{
  "experts_per_token": 1,
  "routed_scale": 2.0,
  "balance_loss": 0.00103,
  "balance_bias": true,
  "vocab_size": 16384,
  "norm_eps": 1e-05,
  "beta2": 0.99,
  "train_tokens": 434900000,
  "steps": 9491
}
Below are experts of layer 5 (counted from 0) of a mixture-of-experts language model. Rows are named router (the router's row for the expert), gate (a neuron's input weights, with its number), up (a neuron's input weights, with its number), down (a neuron's output weights, with its number) and show model dimensions 0-111. Each number is 50 + 10 x the weight over its row's rms, rounded and kept within 0 to 99.
After each expert's rows: a language model's description of what the expert responds to; "mostly gets" lists some tokens that are sent to it at least half of the time. This comes from a sample of Wikipedia text that the model never trained on.

# expert 6
router:41 45 49 65 50 46 44 77 42 41 39 56 42 61 49 43 49 66 49 48 51 67 47 51 52 50 48 38 79 52 53 52 51 55 39 75 44 48 39 57 61 25 57 45 49 39 54 58 78 42 45 37 52 56 55 47 38 64 44 45 63 38 45 47 50 39 46 55 55 32 35 46 55 43 44 37 39 42 57 82 52 57 39 57 45 57 39 34 49 45 56 51 45 66 42 43 57 44 54 59 37 62 48 49 31 57 40 62 31 68 51 50
gate1:51 54 50 42 62 45 61 51 39 36 58 46 22 66 67 51 49 53 56 40 48 66 51 50 60 51 50 53 17 54 44 35 49 45 63 56 49 44 46 50 50 27 54 23 53 50 50 33 40 60 55 49 41 68 55 53 48 54 46 54 66 46 29 75 49 33 41 72 49 39 36 61 35 49 32 41 42 34 52 40 42 61 61 54 51 33 50 75 65 47 71 51 50 58 64 45 58 48 45 38 47 51 43 45 49 58 49 38 59 56 36 48
up1:51 73 41 62 36 48 64 59 47 43 58 34 65 47 53 39 31 68 52 66 61 43 51 47 47 51 54 54 75 60 50 56 66 39 49 38 50 34 57 34 58 37 49 54 55 43 33 55 41 48 45 42 63 63 46 52 60 47 42 45 54 55 46 64 46 42 54 32 51 44 26 51 45 64 53 35 30 47 35 52 63 64 38 44 55 51 42 61 60 42 42 62 53 59 67 50 68 51 45 26 40 48 30 41 73 08 46 48 51 30 31 70
down1:66 56 61 62 37 44 56 36 40 40 46 42 81 66 36 35 44 46 49 61 48 35 57 45 48 53 39 56 42 60 51 52 37 46 39 54 34 67 44 48 42 73 47 50 58 50 61 32 48 51 50 53 55 56 53 60 52 57 52 40 46 55 46 52 40 52 49 49 40 40 54 43 60 63 64 53 50 68 65 49 61 41 64 57 38 36 52 58 44 33 32 49 55 54 56 49 46 49 49 39 60 37 36 49 58 55 54 49 63 61 60 42
Indefinite articles in definitions. The words a and an in opening definitional sentences, typically after is, plus = in titles and (born, such as is a, is an.
mostly gets: " a", " an", " another", " (born", " =", "Species"

# expert 9
router:42 36 55 50 69 48 54 24 40 52 53 47 46 55 65 63 60 62 46 52 51 42 53 70 49 64 43 61 35 36 53 56 33 62 56 36 70 61 43 57 57 56 59 65 49 58 60 41 30 61 52 64 36 47 43 46 62 49 35 53 40 53 48 59 51 46 39 41 56 55 54 33 51 54 74 53 68 41 43 40 46 48 46 38 63 48 46 55 40 49 40 45 48 30 39 61 53 64 58 46 61 41 57 49 48 55 58 55 43 32 36 39
gate0:51 64 59 57 37 46 42 47 39 59 42 29 53 43 41 34 41 67 49 35 42 48 54 50 47 58 42 58 37 39 60 65 49 44 56 59 79 46 50 47 50 48 38 50 43 51 45 52 37 39 46 46 42 50 46 54 49 44 61 56 60 49 47 66 71 56 58 52 73 48 44 42 49 49 62 53 52 35 44 50 48 45 52 51 50 49 41 77 44 49 52 49 44 48 52 32 47 43 49 64 49 47 44 48 35 48 42 38 58 57 68 51
up0:52 51 53 51 44 42 74 49 66 55 36 59 44 48 34 50 63 64 57 31 51 75 41 48 51 53 42 47 53 34 72 56 57 40 63 62 36 35 46 48 50 56 46 64 48 52 40 59 42 46 51 49 40 60 51 44 40 54 54 32 51 50 37 50 51 80 49 44 27 38 50 53 55 50 67 47 45 39 54 48 50 53 43 38 51 54 44 73 48 45 59 61 53 52 33 49 69 33 53 34 41 41 49 49 49 71 69 59 44 44 50 53
down0:48 50 45 40 44 55 50 52 51 60 48 31 59 51 55 55 49 46 49 51 42 55 58 35 61 40 45 46 51 48 68 54 55 48 53 68 35 65 46 47 63 49 50 36 50 58 45 49 48 52 58 51 53 55 48 26 74 34 60 56 49 51 51 45 45 54 54 62 46 61 57 49 39 63 49 34 49 50 59 39 61 59 40 48 50 54 48 37 48 34 48 44 50 39 52 48 69 64 58 43 56 62 65 36 32 54 67 61 48 35 50 44
Verbs and auxiliaries. Function verbs and auxiliaries in running prose, often after a subject or was/is: was, has, had, not, began, would, and following at/the.
mostly gets: " not", " has", " have", " began", " would", " did"

# expert 15
router:57 47 55 41 44 45 47 65 39 44 62 39 51 50 58 36 49 33 50 69 39 30 49 54 67 52 54 50 35 55 62 46 46 43 43 38 60 60 44 45 39 56 53 44 55 31 53 53 47 55 50 67 61 51 45 59 55 43 49 29 57 43 71 64 35 49 58 44 38 66 56 32 42 38 53 40 73 40 64 42 44 51 49 43 56 61 65 54 31 76 38 29 44 48 62 56 51 64 53 51 61 48 56 51 40 53 53 34 50 30 40 60
gate0:64 46 55 68 33 54 35 62 37 57 47 71 54 49 64 46 66 58 41 63 56 49 61 49 51 56 31 29 53 43 48 56 46 57 23 52 50 52 56 52 43 44 51 46 45 66 56 52 59 43 52 53 53 54 63 55 58 52 56 56 51 57 38 32 53 49 56 44 35 50 47 46 51 45 37 66 48 11 50 53 43 58 44 39 57 52 58 58 36 24 61 45 37 36 34 38 33 50 46 49 47 47 66 66 50 44 45 49 46 42 38 37
up0:56 40 53 55 51 57 47 39 33 75 53 45 47 52 32 50 50 45 49 42 47 43 63 65 51 56 69 68 58 40 68 32 64 47 71 59 47 50 62 55 47 45 50 28 60 54 76 44 45 47 44 44 56 57 47 61 50 50 51 41 49 44 40 53 77 69 55 69 33 57 53 55 53 56 64 36 50 57 64 52 53 47 66 46 43 54 20 50 46 50 53 53 59 53 34 52 50 44 53 54 33 54 56 51 42 32 67 64 44 60 39 70
down0:43 50 43 39 51 44 54 36 52 51 50 31 46 40 50 17 44 47 58 39 40 51 55 48 36 39 46 49 55 48 45 48 51 48 38 45 47 30 47 55 73 52 49 41 48 63 56 39 53 51 46 43 43 33 32 37 56 56 37 57 56 37 51 49 57 56 59 50 45 54 39 35 48 48 54 32 58 46 55 55 50 54 68 49 55 37 42 53 58 52 54 51 51 36 54 61 50 37 59 43 35 59 49 59 42 20 38 46 58 55 47 56
Word-final syllables. Closing pieces of names and rare words, mostly vowel endings after consonants: -ia, -ala, -ica, -ula, -oz, as in Insignia, Rayla.
mostly gets: "ala", "ica", "ula", "ana", "aka", "onia"

# expert 11
router:58 63 51 36 60 40 28 63 63 51 35 38 41 36 43 55 41 44 71 40 41 51 58 36 50 55 46 38 41 51 43 60 43 70 31 26 50 32 64 58 41 49 52 65 38 52 46 33 65 51 42 45 60 53 48 43 49 57 45 52 47 61 39 28 40 59 40 47 45 50 57 45 43 42 36 59 70 46 40 36 50 43 53 33 62 51 60 62 63 42 69 59 54 50 45 40 67 47 34 41 29 58 34 75 52 60 44 51 36 65 67 64
gate1:71 40 41 55 41 38 38 45 48 50 58 39 51 45 60 63 27 65 53 68 32 52 49 34 49 50 36 25 30 55 44 44 34 48 48 61 53 45 45 41 66 30 51 65 73 51 34 50 66 60 46 39 51 63 59 60 44 42 31 53 42 48 43 62 51 46 54 49 52 32 25 54 49 32 41 45 79 46 51 52 64 63 36 56 42 70 42 59 49 52 50 49 50 55 49 48 47 59 47 52 49 52 52 59 52 50 49 54 44 52 36 53
up1:49 44 48 44 69 22 58 36 60 43 54 63 55 45 55 51 56 60 49 72 42 38 56 44 46 48 65 45 47 57 51 48 65 57 54 48 54 50 40 42 49 27 36 58 46 59 51 67 55 53 49 38 57 58 34 70 52 53 49 39 52 51 49 45 49 52 54 39 70 47 49 23 76 41 49 50 65 46 49 50 43 71 52 50 56 49 50 51 57 56 47 40 39 45 52 52 47 40 39 63 47 52 46 43 38 35 73 64 43 48 35 41
down1:58 45 39 53 68 54 81 46 50 42 66 38 49 69 46 35 56 45 55 56 37 30 49 48 46 33 49 47 69 44 64 41 45 62 54 62 47 26 43 51 67 51 54 60 51 27 53 46 52 38 50 55 51 34 55 55 27 48 37 38 50 56 55 46 51 49 49 44 30 51 61 42 41 46 45 39 53 49 41 52 46 48 62 42 54 42 31 66 44 32 48 60 44 43 47 58 51 56 53 33 65 43 52 42 50 35 37 62 57 52 49 58
Word stems before suffixes. Beginnings of content words, often after to/in/of, later completed by -ing, -ation or idioms: support, design, form, consid, in favour, regard.
mostly gets: " support", " design", " form", " tra", " comp", " ag"

# expert 2
router:46 52 48 72 66 43 49 52 51 42 38 53 48 50 20 40 48 56 51 49 41 58 53 61 42 50 51 51 61 47 48 57 50 41 31 56 49 31 38 62 51 43 48 44 39 63 53 58 65 34 42 40 62 64 40 45 51 49 32 52 42 56 44 40 46 47 36 53 69 42 29 62 40 49 27 47 51 57 61 69 46 54 51 56 48 53 44 33 58 51 52 57 56 63 43 41 49 52 40 54 50 51 49 59 38 38 49 56 35 51 67 39
gate0:67 47 62 57 44 42 58 40 50 63 68 39 56 52 41 55 51 56 64 59 51 34 65 51 50 54 38 67 32 48 55 48 70 61 54 53 36 57 38 68 60 49 43 43 72 55 56 45 52 33 55 61 46 44 53 49 56 49 50 50 55 51 50 52 54 49 49 28 72 52 34 52 31 56 54 50 54 50 51 49 64 50 50 50 55 64 52 49 52 53 50 53 48 50 53 39 35 37 74 45 61 46 55 48 44 50 28 68 35 76 50 50
up0:51 73 44 66 52 48 42 49 52 53 53 33 52 33 54 45 51 51 52 52 42 27 39 43 51 45 55 63 56 45 48 50 54 49 73 51 65 30 34 54 60 52 53 49 62 69 40 53 48 50 57 55 48 55 66 65 46 35 54 40 57 38 52 39 48 51 41 55 47 35 57 49 49 34 56 49 51 51 57 22 37 58 55 42 40 56 62 62 35 56 50 63 52 55 25 52 50 46 57 56 63 59 51 51 46 38 62 42 23 55 57 66
down0:56 48 59 60 62 48 48 59 46 51 42 60 34 40 35 55 40 53 47 54 54 31 37 54 48 42 60 37 51 29 43 53 53 54 49 46 49 54 50 66 43 55 49 46 49 38 47 48 55 51 47 57 67 42 49 57 53 57 30 39 51 52 47 57 63 66 58 46 45 51 58 62 50 48 38 66 55 40 55 58 50 42 54 51 33 33 55 69 25 44 56 53 49 61 54 51 64 58 37 57 52 37 50 50 54 58 67 40 43 51 38 80
Commas ending words. Commas and word-final pieces fused with a comma in running text and lists, such as s, e, ), ing, and the bare comma.
mostly gets: ",", "s,", "e,", "),", "a,", "es,"

# expert 13
router:47 64 57 50 38 41 40 59 50 42 58 42 56 46 52 41 50 29 49 36 45 54 32 48 47 66 38 33 31 55 50 58 61 45 49 48 41 43 38 57 38 58 53 57 28 47 77 25 62 43 58 46 46 71 61 45 48 46 47 46 30 53 45 50 50 48 73 66 46 55 37 45 58 61 43 54 44 57 37 51 44 44 48 63 45 34 40 44 50 34 53 61 42 32 45 32 30 56 43 43 34 21 48 40 60 34 46 59 51 40 68 45
gate0:51 37 76 60 55 59 46 52 35 47 61 50 46 43 33 38 75 57 55 53 65 30 46 27 55 48 59 27 38 56 39 49 57 52 44 52 43 52 28 50 19 71 49 70 43 52 73 23 60 50 56 59 45 51 43 57 61 59 53 60 61 69 27 52 59 40 44 40 56 56 56 54 55 52 68 56 56 61 46 62 43 61 68 49 51 47 61 56 56 36 50 66 46 60 66 39 43 43 59 57 50 49 57 64 44 59 50 39 63 48 52 38
up0:36 52 56 44 48 37 77 55 45 46 44 40 54 49 45 65 48 41 50 78 50 50 43 61 53 47 51 74 42 44 38 52 47 61 33 80 72 50 59 30 54 48 44 46 40 60 57 48 29 48 51 54 49 56 52 37 67 44 46 43 41 55 50 31 54 52 57 49 46 38 48 49 27 51 48 46 70 57 58 58 55 48 30 39 46 53 34 47 51 64 40 31 54 62 42 62 52 57 47 50 55 40 39 28 62 40 49 38 32 38 61 72
down0:67 51 49 61 59 51 56 56 55 66 50 45 49 53 44 49 49 64 53 45 32 64 46 50 49 48 41 41 55 54 48 56 58 54 45 45 33 45 47 51 56 35 20 46 47 39 52 50 60 51 46 39 27 55 70 47 52 58 50 44 51 54 62 68 48 60 45 41 51 60 53 51 59 47 39 42 49 50 43 52 34 51 54 57 50 59 45 60 38 53 46 52 47 52 53 48 41 32 45 40 33 58 56 50 55 61 59 59 52 59 52 56
Title words and names. Capitalized words inside titles of songs, films, works and place names: The, My, Love, Heart, New, World, often following quotation marks.
mostly gets: " \"The", " My", " Earth", " Live", " Old", " Heart"

# expert 0
router:51 44 42 50 57 52 60 42 41 50 52 57 49 33 38 50 35 56 55 36 57 58 49 60 55 58 57 54 51 37 51 42 47 45 61 67 41 52 33 30 54 49 49 65 53 68 41 55 45 52 25 53 62 47 47 33 49 50 68 54 46 51 39 50 47 46 59 52 43 51 55 52 70 57 40 44 47 35 54 52 50 52 59 35 43 55 49 50 62 58 37 61 24 54 39 42 60 53 49 58 38 43 60 47 55 31 57 46 56 56 52 57
gate0:49 60 61 34 59 33 57 56 50 56 54 38 64 44 52 49 51 48 58 50 40 71 41 48 49 58 75 37 67 30 61 54 50 55 49 50 55 44 39 59 55 56 23 48 47 43 55 45 39 48 57 57 60 51 51 50 48 62 50 58 63 50 50 26 54 54 59 58 57 52 48 49 46 39 66 50 50 52 40 68 45 54 61 62 48 79 47 54 84 49 56 45 57 52 66 65 54 56 53 56 49 61 60 48 43 62 41 49 46 66 54 56
up0:43 50 55 71 61 52 40 54 47 36 35 72 60 53 60 45 35 43 53 59 38 54 42 38 50 57 50 50 26 42 62 52 55 61 46 63 61 55 50 54 61 56 30 64 62 65 58 56 50 51 63 56 41 54 51 39 44 40 41 49 41 35 43 38 48 40 46 53 69 54 39 47 52 63 52 42 29 48 40 49 50 58 51 57 23 48 55 68 55 37 33 61 47 52 49 46 50 27 47 30 50 80 37 48 37 54 32 51 37 52 47 64
down0:50 45 38 49 52 58 58 34 51 56 53 56 65 42 58 42 44 41 34 63 53 69 46 72 60 52 63 46 49 58 58 47 61 56 44 34 48 55 40 51 37 56 44 53 36 47 44 47 52 52 53 45 54 58 50 52 50 38 51 41 47 62 47 47 61 47 46 58 54 56 37 62 41 35 67 57 55 41 46 50 50 85 43 49 34 48 44 35 42 39 49 44 37 52 41 51 36 59 45 51 56 44 51 46 50 50 58 49 51 49 60 50
Numbers and measurement units. Numerals, decimal pieces and unit words in statistics, climate tables and infoboxes, such as km, ft, .5, %, kg.
mostly gets: " km", " ft", " JPL", " in)", ".0", " kg"

# expert 1
router:43 52 58 53 47 54 40 38 36 64 62 56 47 66 38 51 47 54 38 41 44 60 65 54 49 46 54 46 36 76 44 51 50 52 44 42 49 29 58 28 47 46 42 39 65 49 56 54 60 48 40 54 32 54 63 34 62 37 51 67 55 68 41 24 41 37 40 73 55 42 37 57 47 56 55 45 60 27 64 43 55 45 54 55 56 49 36 33 57 48 49 53 48 58 46 40 35 49 40 44 38 51 32 54 60 60 55 55 47 56 64 57
gate1:68 41 56 39 49 47 69 54 35 48 40 62 58 48 51 65 51 45 50 60 49 60 65 51 52 51 38 31 60 48 51 45 72 49 61 52 47 40 58 41 55 66 44 40 69 49 33 34 52 57 48 47 29 50 66 54 70 55 70 44 45 57 38 64 49 62 58 43 58 40 57 39 37 53 65 36 48 54 60 36 45 35 48 51 53 51 77 55 46 50 40 42 37 53 48 53 50 39 49 75 51 71 37 39 49 54 49 65 40 48 51 49
up1:63 61 43 52 46 40 42 58 38 41 52 55 50 69 62 46 53 43 47 55 50 50 53 52 45 46 52 33 46 49 56 32 57 52 68 53 51 51 66 40 74 52 36 42 49 41 51 36 59 47 49 36 42 60 45 46 64 47 50 53 47 59 33 53 54 55 64 42 51 72 47 41 50 51 54 51 64 52 59 34 40 51 36 71 57 59 56 51 46 84 56 47 54 54 55 45 44 46 51 52 47 65 62 42 53 46 51 49 50 53 51 40
down1:44 55 44 47 39 47 53 36 50 52 79 61 49 51 31 49 63 46 58 58 45 43 48 53 56 53 44 59 59 52 47 42 37 52 61 54 43 53 42 43 51 30 40 45 33 58 37 60 82 56 58 44 51 39 58 28 28 67 54 46 35 70 38 37 48 50 62 46 40 25 65 48 58 49 46 46 38 41 44 43 49 56 54 43 52 36 57 48 44 51 53 42 52 57 45 56 62 58 47 52 56 33 57 49 26 49 60 35 42 55 32 47
List markers and introducers. Line-start list dashes, table pipes, colons after field labels (Subdivisions:, Born:), and words introducing examples or roles: as, including, called, like.
mostly gets: "|", ":", "s:", " as", " including", " called"

# expert 14
router:48 52 64 42 45 47 66 47 49 49 57 37 57 52 37 64 53 44 54 57 60 48 56 40 64 44 55 72 52 60 34 47 45 30 45 42 44 51 37 64 54 53 47 48 43 58 42 50 38 56 70 46 54 57 56 67 52 36 52 49 48 45 47 66 66 43 52 38 44 56 61 40 18 49 51 60 52 75 32 37 46 36 49 70 50 48 63 54 53 50 46 49 55 39 49 55 46 51 60 54 80 37 60 29 49 57 49 62 62 34 35 53
gate0:53 56 52 64 45 50 39 41 53 44 51 50 42 48 46 55 80 50 42 53 53 60 53 44 51 55 46 29 55 37 69 48 43 49 45 81 44 60 58 54 65 51 52 44 47 58 54 49 51 53 39 49 62 54 37 51 47 67 60 50 49 47 63 53 46 57 54 55 60 47 29 30 35 48 44 51 55 54 39 49 54 47 57 60 52 29 59 41 55 41 62 48 55 30 59 51 49 65 43 58 48 56 51 50 55 69 49 48 34 50 48 53
up0:51 48 20 53 37 54 65 51 46 45 23 55 52 43 46 47 50 58 40 50 54 22 52 51 50 50 46 32 32 47 56 37 66 53 67 53 62 46 50 58 42 62 43 50 81 60 45 47 61 40 54 54 53 50 58 51 58 60 64 43 45 57 40 70 41 33 66 34 36 48 39 63 50 47 56 44 50 51 52 44 42 46 62 44 46 46 63 47 63 65 47 52 52 54 54 66 71 33 54 43 48 54 51 46 62 48 50 30 56 68 48 53
down0:55 24 72 64 55 77 52 61 51 52 55 42 42 31 52 49 42 57 55 48 58 36 48 36 43 49 62 54 61 58 54 49 61 58 67 58 41 56 52 58 57 56 47 53 54 45 67 35 21 41 50 54 42 64 66 44 65 51 63 67 57 48 35 49 55 51 58 20 48 54 47 37 70 45 60 47 64 58 48 52 51 59 59 23 50 47 45 53 62 50 43 49 47 47 74 50 50 53 57 52 43 53 66 55 72 50 52 55 39 53 49 65
Personal surname pieces. Surnames and word pieces inside personal names after a given name or initial, such as Smith, Roberts, Mc, son.
mostly gets: " Roberts", " Smith", " McK", " Jones", " Clark", " Mc"

# expert 12
router:28 52 40 44 37 51 45 34 54 47 58 67 59 45 63 55 37 57 27 39 52 62 34 51 53 50 47 48 56 49 62 47 55 40 62 33 51 52 45 50 63 55 41 45 40 40 63 46 43 51 42 64 43 41 50 58 62 32 53 66 29 47 58 37 45 43 47 48 60 32 42 60 37 64 49 55 35 43 49 50 47 49 53 73 44 46 43 56 58 61 51 43 42 61 58 50 39 42 57 48 60 63 48 52 34 57 45 48 46 55 80 50
gate1:49 51 45 43 33 55 41 49 48 32 36 43 38 29 58 54 36 36 49 66 71 58 43 38 51 50 35 49 50 54 51 39 71 45 55 50 56 31 42 52 48 52 57 34 48 43 52 49 55 37 55 39 46 32 47 50 43 55 59 58 67 58 48 48 64 65 57 74 62 60 50 60 45 63 59 55 50 51 66 51 39 30 54 44 70 57 53 63 42 51 43 52 50 59 49 47 47 53 52 38 50 65 52 65 42 56 65 46 57 49 62 56
up1:43 52 41 57 46 53 36 30 60 50 46 36 49 57 39 50 38 41 48 50 51 31 49 23 46 49 62 50 62 53 63 59 39 57 41 36 39 52 40 51 43 50 63 47 42 45 50 52 63 47 48 42 64 52 39 75 50 54 46 35 68 45 39 60 44 64 48 61 46 49 54 42 48 47 49 48 52 50 73 52 47 42 63 59 60 49 60 52 58 50 36 57 49 61 43 40 52 35 41 43 55 71 27 77 48 50 40 50 60 53 56 48
down1:36 50 43 54 47 63 31 47 54 46 37 44 48 55 44 49 44 48 46 50 51 56 65 50 49 28 46 48 50 50 54 67 41 56 52 51 33 59 42 53 80 95 33 66 54 54 41 65 36 41 63 62 52 42 45 47 70 26 52 54 51 71 32 62 52 52 52 49 37 48 54 55 46 53 52 36 52 47 42 52 49 42 44 47 49 43 63 41 45 54 40 56 50 58 40 54 49 56 53 60 47 47 66 33 56 55 50 52 70 52 53 52
Nouns after determiners. Common nouns right after the, a or his, especially time words like time, year, season, name, moment, following.
mostly gets: " time", " day", " week", " latter", " life", " way"

# expert 5
router:60 53 59 44 55 61 80 51 59 33 56 69 56 40 57 37 45 56 44 53 58 47 48 42 46 46 49 48 48 56 34 39 66 57 64 69 50 62 43 65 51 67 53 43 45 52 49 38 45 36 51 41 53 56 60 62 59 54 59 45 50 41 54 54 63 47 27 64 53 47 44 43 35 41 65 65 47 38 39 50 63 54 57 50 63 45 41 43 76 55 52 53 61 45 47 32 35 41 36 38 42 54 47 44 45 54 64 37 41 35 54 44
gate0:57 38 66 72 34 56 57 52 43 56 47 55 51 59 63 55 55 45 50 52 57 57 36 55 49 48 33 53 53 50 44 40 60 40 30 36 61 36 51 59 54 51 58 62 48 59 10 54 35 64 50 55 47 51 36 58 49 52 53 51 49 51 44 53 56 60 31 51 38 53 50 41 48 42 50 52 54 53 56 54 70 55 60 50 62 54 38 47 54 53 66 46 55 45 43 47 20 39 53 54 52 46 49 43 49 52 46 52 42 39 51 50
up0:56 67 66 43 46 50 52 52 44 42 56 33 56 68 74 57 47 57 47 61 60 35 62 51 54 39 47 42 58 48 44 49 64 49 85 61 53 56 46 52 45 46 54 57 54 47 56 33 31 55 66 54 51 48 49 25 73 48 62 49 53 44 53 48 42 71 59 54 65 52 44 78 43 61 53 49 63 60 63 38 55 53 47 42 59 53 35 51 49 62 42 70 44 39 29 60 57 43 47 27 68 51 49 47 55 42 45 49 49 58 51 70
down0:45 44 41 45 49 67 46 57 68 71 76 50 43 35 52 50 54 48 65 45 20 31 50 58 45 44 59 39 53 62 65 57 28 33 46 66 37 51 54 52 51 44 39 47 78 49 56 54 22 51 52 52 53 49 59 50 46 42 58 53 51 48 38 50 41 39 54 53 48 50 62 63 33 65 52 47 23 45 25 54 35 73 50 50 54 60 40 35 52 24 49 56 43 40 51 43 58 55 42 50 20 51 46 60 56 44 55 23 75 41 49 35
Prepositions after verbs. Prepositions like to, of, into, from, between right after a verb or noun (complains to, returned to), plus verb endings such as -ating, -ized.
mostly gets: " into", "ating", " to", "ered", " towards", " between"

# expert 8
router:52 53 52 53 51 46 48 58 38 57 64 39 29 68 48 51 63 51 41 55 62 40 46 31 47 51 41 50 44 30 52 47 49 68 44 49 45 57 44 31 20 60 39 63 23 60 54 55 39 59 45 37 44 64 64 47 58 44 29 53 15 48 63 63 56 56 49 28 41 59 61 40 55 46 54 51 56 50 47 45 60 39 60 39 53 44 51 58 60 54 42 41 60 42 62 41 26 43 54 49 51 45 36 48 66 37 56 56 50 34 56 60
gate1:49 55 31 77 62 55 53 54 42 50 49 50 40 43 44 53 37 50 46 56 45 48 45 46 42 55 51 49 63 48 63 43 44 57 48 55 52 25 79 29 65 59 27 47 46 50 35 69 52 35 41 63 74 40 72 49 68 47 58 37 48 54 36 33 53 48 60 45 77 39 38 54 52 49 49 62 34 68 77 69 53 62 49 22 61 49 46 58 35 42 51 41 53 52 66 50 48 57 51 55 46 50 60 49 49 44 44 48 69 54 66 61
up1:45 58 34 50 31 71 38 56 51 52 42 64 58 56 55 39 50 56 66 34 38 47 45 39 50 54 47 69 47 65 55 27 46 68 29 46 52 58 89 55 47 63 68 60 51 34 36 56 56 37 45 45 49 67 43 41 53 54 56 44 51 57 34 68 65 40 75 48 36 66 59 57 49 53 57 53 45 46 50 59 58 46 54 57 53 37 50 46 34 55 36 36 55 62 49 46 49 40 44 53 54 48 36 51 50 48 39 46 47 68 60 52
down1:60 37 50 56 52 37 43 56 44 58 52 52 48 54 51 51 48 52 59 48 68 34 52 61 48 54 33 52 57 47 62 44 48 33 69 38 43 52 62 53 46 55 57 53 43 49 48 44 57 61 64 40 23 41 56 62 45 45 42 60 27 30 54 54 62 50 58 43 62 35 49 33 48 54 44 42 37 38 55 43 50 45 46 44 46 58 51 49 51 53 46 63 49 53 55 56 55 71 61 54 47 56 45 45 52 46 55 54 67 54 66 50
Line breaks and headings. Newlines ending table rows, sentences and paragraphs, section-heading markers like == and ===, and sentence-final periods.
mostly gets: "\n ", "\n", "\n   ", "\n\n", "====", " life=="

# expert 4
router:52 44 53 42 50 45 56 41 53 46 36 49 54 45 46 61 37 47 45 67 65 45 44 40 43 51 55 36 71 48 39 62 43 52 49 62 45 56 64 46 54 59 54 57 71 54 36 50 39 67 51 51 61 57 50 30 50 47 58 43 53 37 48 34 50 60 50 56 53 47 64 55 47 44 56 57 65 66 46 53 36 54 37 52 36 42 46 53 53 44 39 44 39 38 44 50 51 54 40 43 60 72 55 59 46 78 65 65 59 31 60 45
gate1:46 53 54 48 50 47 59 47 53 49 41 50 84 47 46 48 48 45 46 55 53 44 47 33 55 48 52 21 59 42 52 52 55 45 70 60 46 64 43 40 48 48 59 66 54 38 52 31 53 29 46 42 58 41 32 41 38 47 50 56 51 54 56 39 41 44 52 52 54 51 46 53 37 51 50 43 41 63 41 67 51 42 43 53 58 64 69 51 72 52 53 52 46 39 45 48 59 41 41 54 26 54 54 43 44 42 49 57 53 43 45 58
up1:48 41 31 49 43 47 55 46 50 53 68 72 61 49 45 37 38 51 68 38 48 60 54 47 51 56 31 53 58 37 55 44 43 51 36 48 48 47 43 53 48 47 44 56 55 48 35 62 52 38 52 45 32 66 33 54 31 70 49 46 49 21 63 50 50 50 43 50 47 57 24 50 47 42 44 45 59 53 54 57 37 71 50 48 36 42 61 63 47 34 56 55 60 53 38 52 70 35 69 65 49 51 46 68 23 50 47 57 63 58 31 60
down1:53 62 59 40 51 40 44 61 52 50 54 49 23 63 71 34 48 49 50 59 54 52 54 60 45 40 60 63 33 61 43 43 69 46 50 29 51 42 60 39 47 51 47 51 53 56 51 51 48 52 48 50 40 52 64 51 65 35 36 44 53 50 57 47 56 50 44 37 60 54 49 55 51 39 64 39 53 39 63 45 39 57 42 35 41 36 47 48 57 42 48 51 51 45 75 30 71 51 51 36 74 62 35 49 58 53 79 57 39 43 55 49
Table cell separators. Pipe separators between cells in sports, election and roster tables, plus semicolon-ended score or result tokens like 0; L; 1–1;.
mostly gets: " 0;", " –;", " |", " —;", " L;", " H;"

# expert 10
router:67 40 42 36 45 34 51 56 53 53 45 59 54 56 57 51 41 46 55 42 43 35 55 30 62 51 53 55 60 47 68 49 49 48 42 40 42 62 40 19 63 47 59 39 59 51 45 58 70 48 54 64 39 47 67 45 31 39 60 47 69 48 59 49 62 44 51 35 48 52 76 48 47 50 63 45 42 59 62 36 37 47 58 48 42 45 49 36 45 35 42 40 51 61 47 57 46 53 54 56 56 61 41 42 37 43 43 57 54 58 47 40
gate0:56 48 57 50 58 58 52 48 72 59 33 39 60 48 43 53 55 39 59 49 61 59 52 52 44 51 58 30 72 25 48 37 68 53 55 50 37 35 50 52 52 36 86 48 51 49 40 51 58 26 54 44 30 48 43 51 37 47 36 76 51 49 57 71 41 69 75 47 62 42 43 37 33 32 63 62 45 65 45 47 29 53 56 42 51 51 52 49 40 45 31 50 42 48 57 58 56 56 53 48 36 48 55 65 52 46 53 48 46 67 70 45
up0:66 54 32 50 46 53 39 49 54 46 60 38 61 55 47 34 65 42 58 18 45 60 69 46 51 51 48 53 71 47 50 50 41 50 52 53 46 46 65 51 27 52 72 54 62 24 46 56 53 43 45 53 48 40 60 55 40 30 40 50 46 43 54 64 47 57 69 49 43 58 50 27 55 20 41 52 51 58 79 59 36 54 70 32 52 53 65 54 55 53 47 47 61 60 53 45 33 55 48 49 33 34 51 54 20 54 29 55 42 47 34 47
down0:37 39 63 39 48 39 37 48 62 21 38 69 27 56 57 62 39 50 45 53 43 32 50 50 48 39 48 41 21 56 28 41 40 45 57 57 54 36 55 70 53 48 34 52 45 58 60 39 43 54 52 52 43 61 54 64 38 50 50 30 45 45 48 62 50 47 48 52 51 50 64 59 56 85 52 50 54 47 40 42 48 64 34 48 60 46 54 53 51 51 58 51 51 46 60 50 60 50 52 52 69 45 50 43 59 49 56 53 51 55 37 62
Clause connectors and pronouns. Words opening new clauses after a comma or period, such as and, that, which, who, he, she, it, but, The.
mostly gets: " he", "ed.", " she", " they", " but", " it"